Experts of a small language model.
Size: 12 layers, width 448, vocabulary 32768, 72.2M parameters.
Training: a variant of SOAP for the experts, 454M tokens, 3467 steps.
Below are experts of layer 5 (counted from 0) of a mixture-of-experts language model. Rows are named router (the router's row for the expert) and show model dimensions 256-319. Each number is 128 + 24 x the weight over its row's rms, rounded and kept within 0 to 255. Numbers have three digits each.
After each expert's rows: "gets" lists some tokens that make up at least twice as much of what it gets as of all text. This comes from a sample of Wikipedia text that the model never trained on. Tokens count by the router's weight.

# expert 13
router:104124130128108112141088097111121125096111143115144150147108124122118140145136106168120145112117107124104092121128100102117167134117130114135117131146097119123144152145123089155134151166092093
gets: " ", " | ", ", ", " (", ": ", " in "

# expert 2
router:097112094089122148134086126137127177149136133130123141134144087110093137164173084194111159116071080158121113098161123137159119122116154143132140102135152147133140092137112125122142106105130121
gets: "1", "2", ", ", "n", "al", " de"

# expert 31
router:095123155120076115217131151123117172128150162118162104120120144081127145145174089136121154153115113140098068065132120143087143069112139125119151117162103105109128136099123114112132097135119128
gets: "\n", " |", " | ", " President", " president", " County"

# expert 30
router:118119104130078101129106130108132137098130148138122139167131093098102133100136112131157142115079122121097093104149084114106137086101135136132158126144122127120138131156065125134115105154123107
gets: " and", ", and", " and the", " or", " and ", " &"

# expert 15
router:134183118167102092142111140128168089168123158122117144156136115115108120164123136170166155144121137139119117110118141111149134092109125130130146128142095171120115114112129121139129119130114145
gets: "\n", "\n\n", "| ", "==", " p", "|"

# expert 20
router:147142147135135062125088143117113144102122147164119167149110133140110166133156115153114136106118136145104079123118105093127132089128127126166130117127105115098122114158120142111111111154141097
gets: ",", " =", " and", ":", "ing", "ist"

# expert 22
router:106129111137114139176131151127114116081144130116117119159109140128121102127149106146114127107109169173131080113116103154127148133092145121131126095119140155103127130169123097158170145129111144
gets: "0", ".", " |", "-", ":", "D"

# expert 16
router:123175120107109143142118155104117124149141148091098083171138120123080101148111075169133118109114126138111046124172093111107168122127141130167151126154080127160163113176085146133148168130115084
gets: "1", "2", "3", "0", "4", "5"

# expert 7
router:096101140108108084167122081124130139116131135100135156167105130119108129140148127121139149133093144178123082116170135126098129075126152137140164124155098127116126133153121077121125120119120115
gets: "\n\n", "\n", ")", ".", "| ", " |  |"

# expert 26
router:132109163153064135140079114132163134120154148100120120142134100125099118137144106154153131145114098125108106106113132122141104130105093103170119092160144184124160124169097133124118122164102145
gets: " of", " in", " of the", " to", " in the", " for"

# expert 28
router:102104137135113121157102116096139116106152141117160122148138092133104138155138123194144140149096115129124110126108139125145149144125128123167111133156143143148145074149117106102117119121126144
gets: " by", " by the", " as", " with", "ed by", " in the"

# expert 9
router:093137128136127115166131115095142128151123116106127160139121133110074125113137114166130130148091101110083112132130131139103118124121113157160115136115150188116148139136108100138089130179127134
gets: ".", "\n", "\n\n", "| ", "-", ")."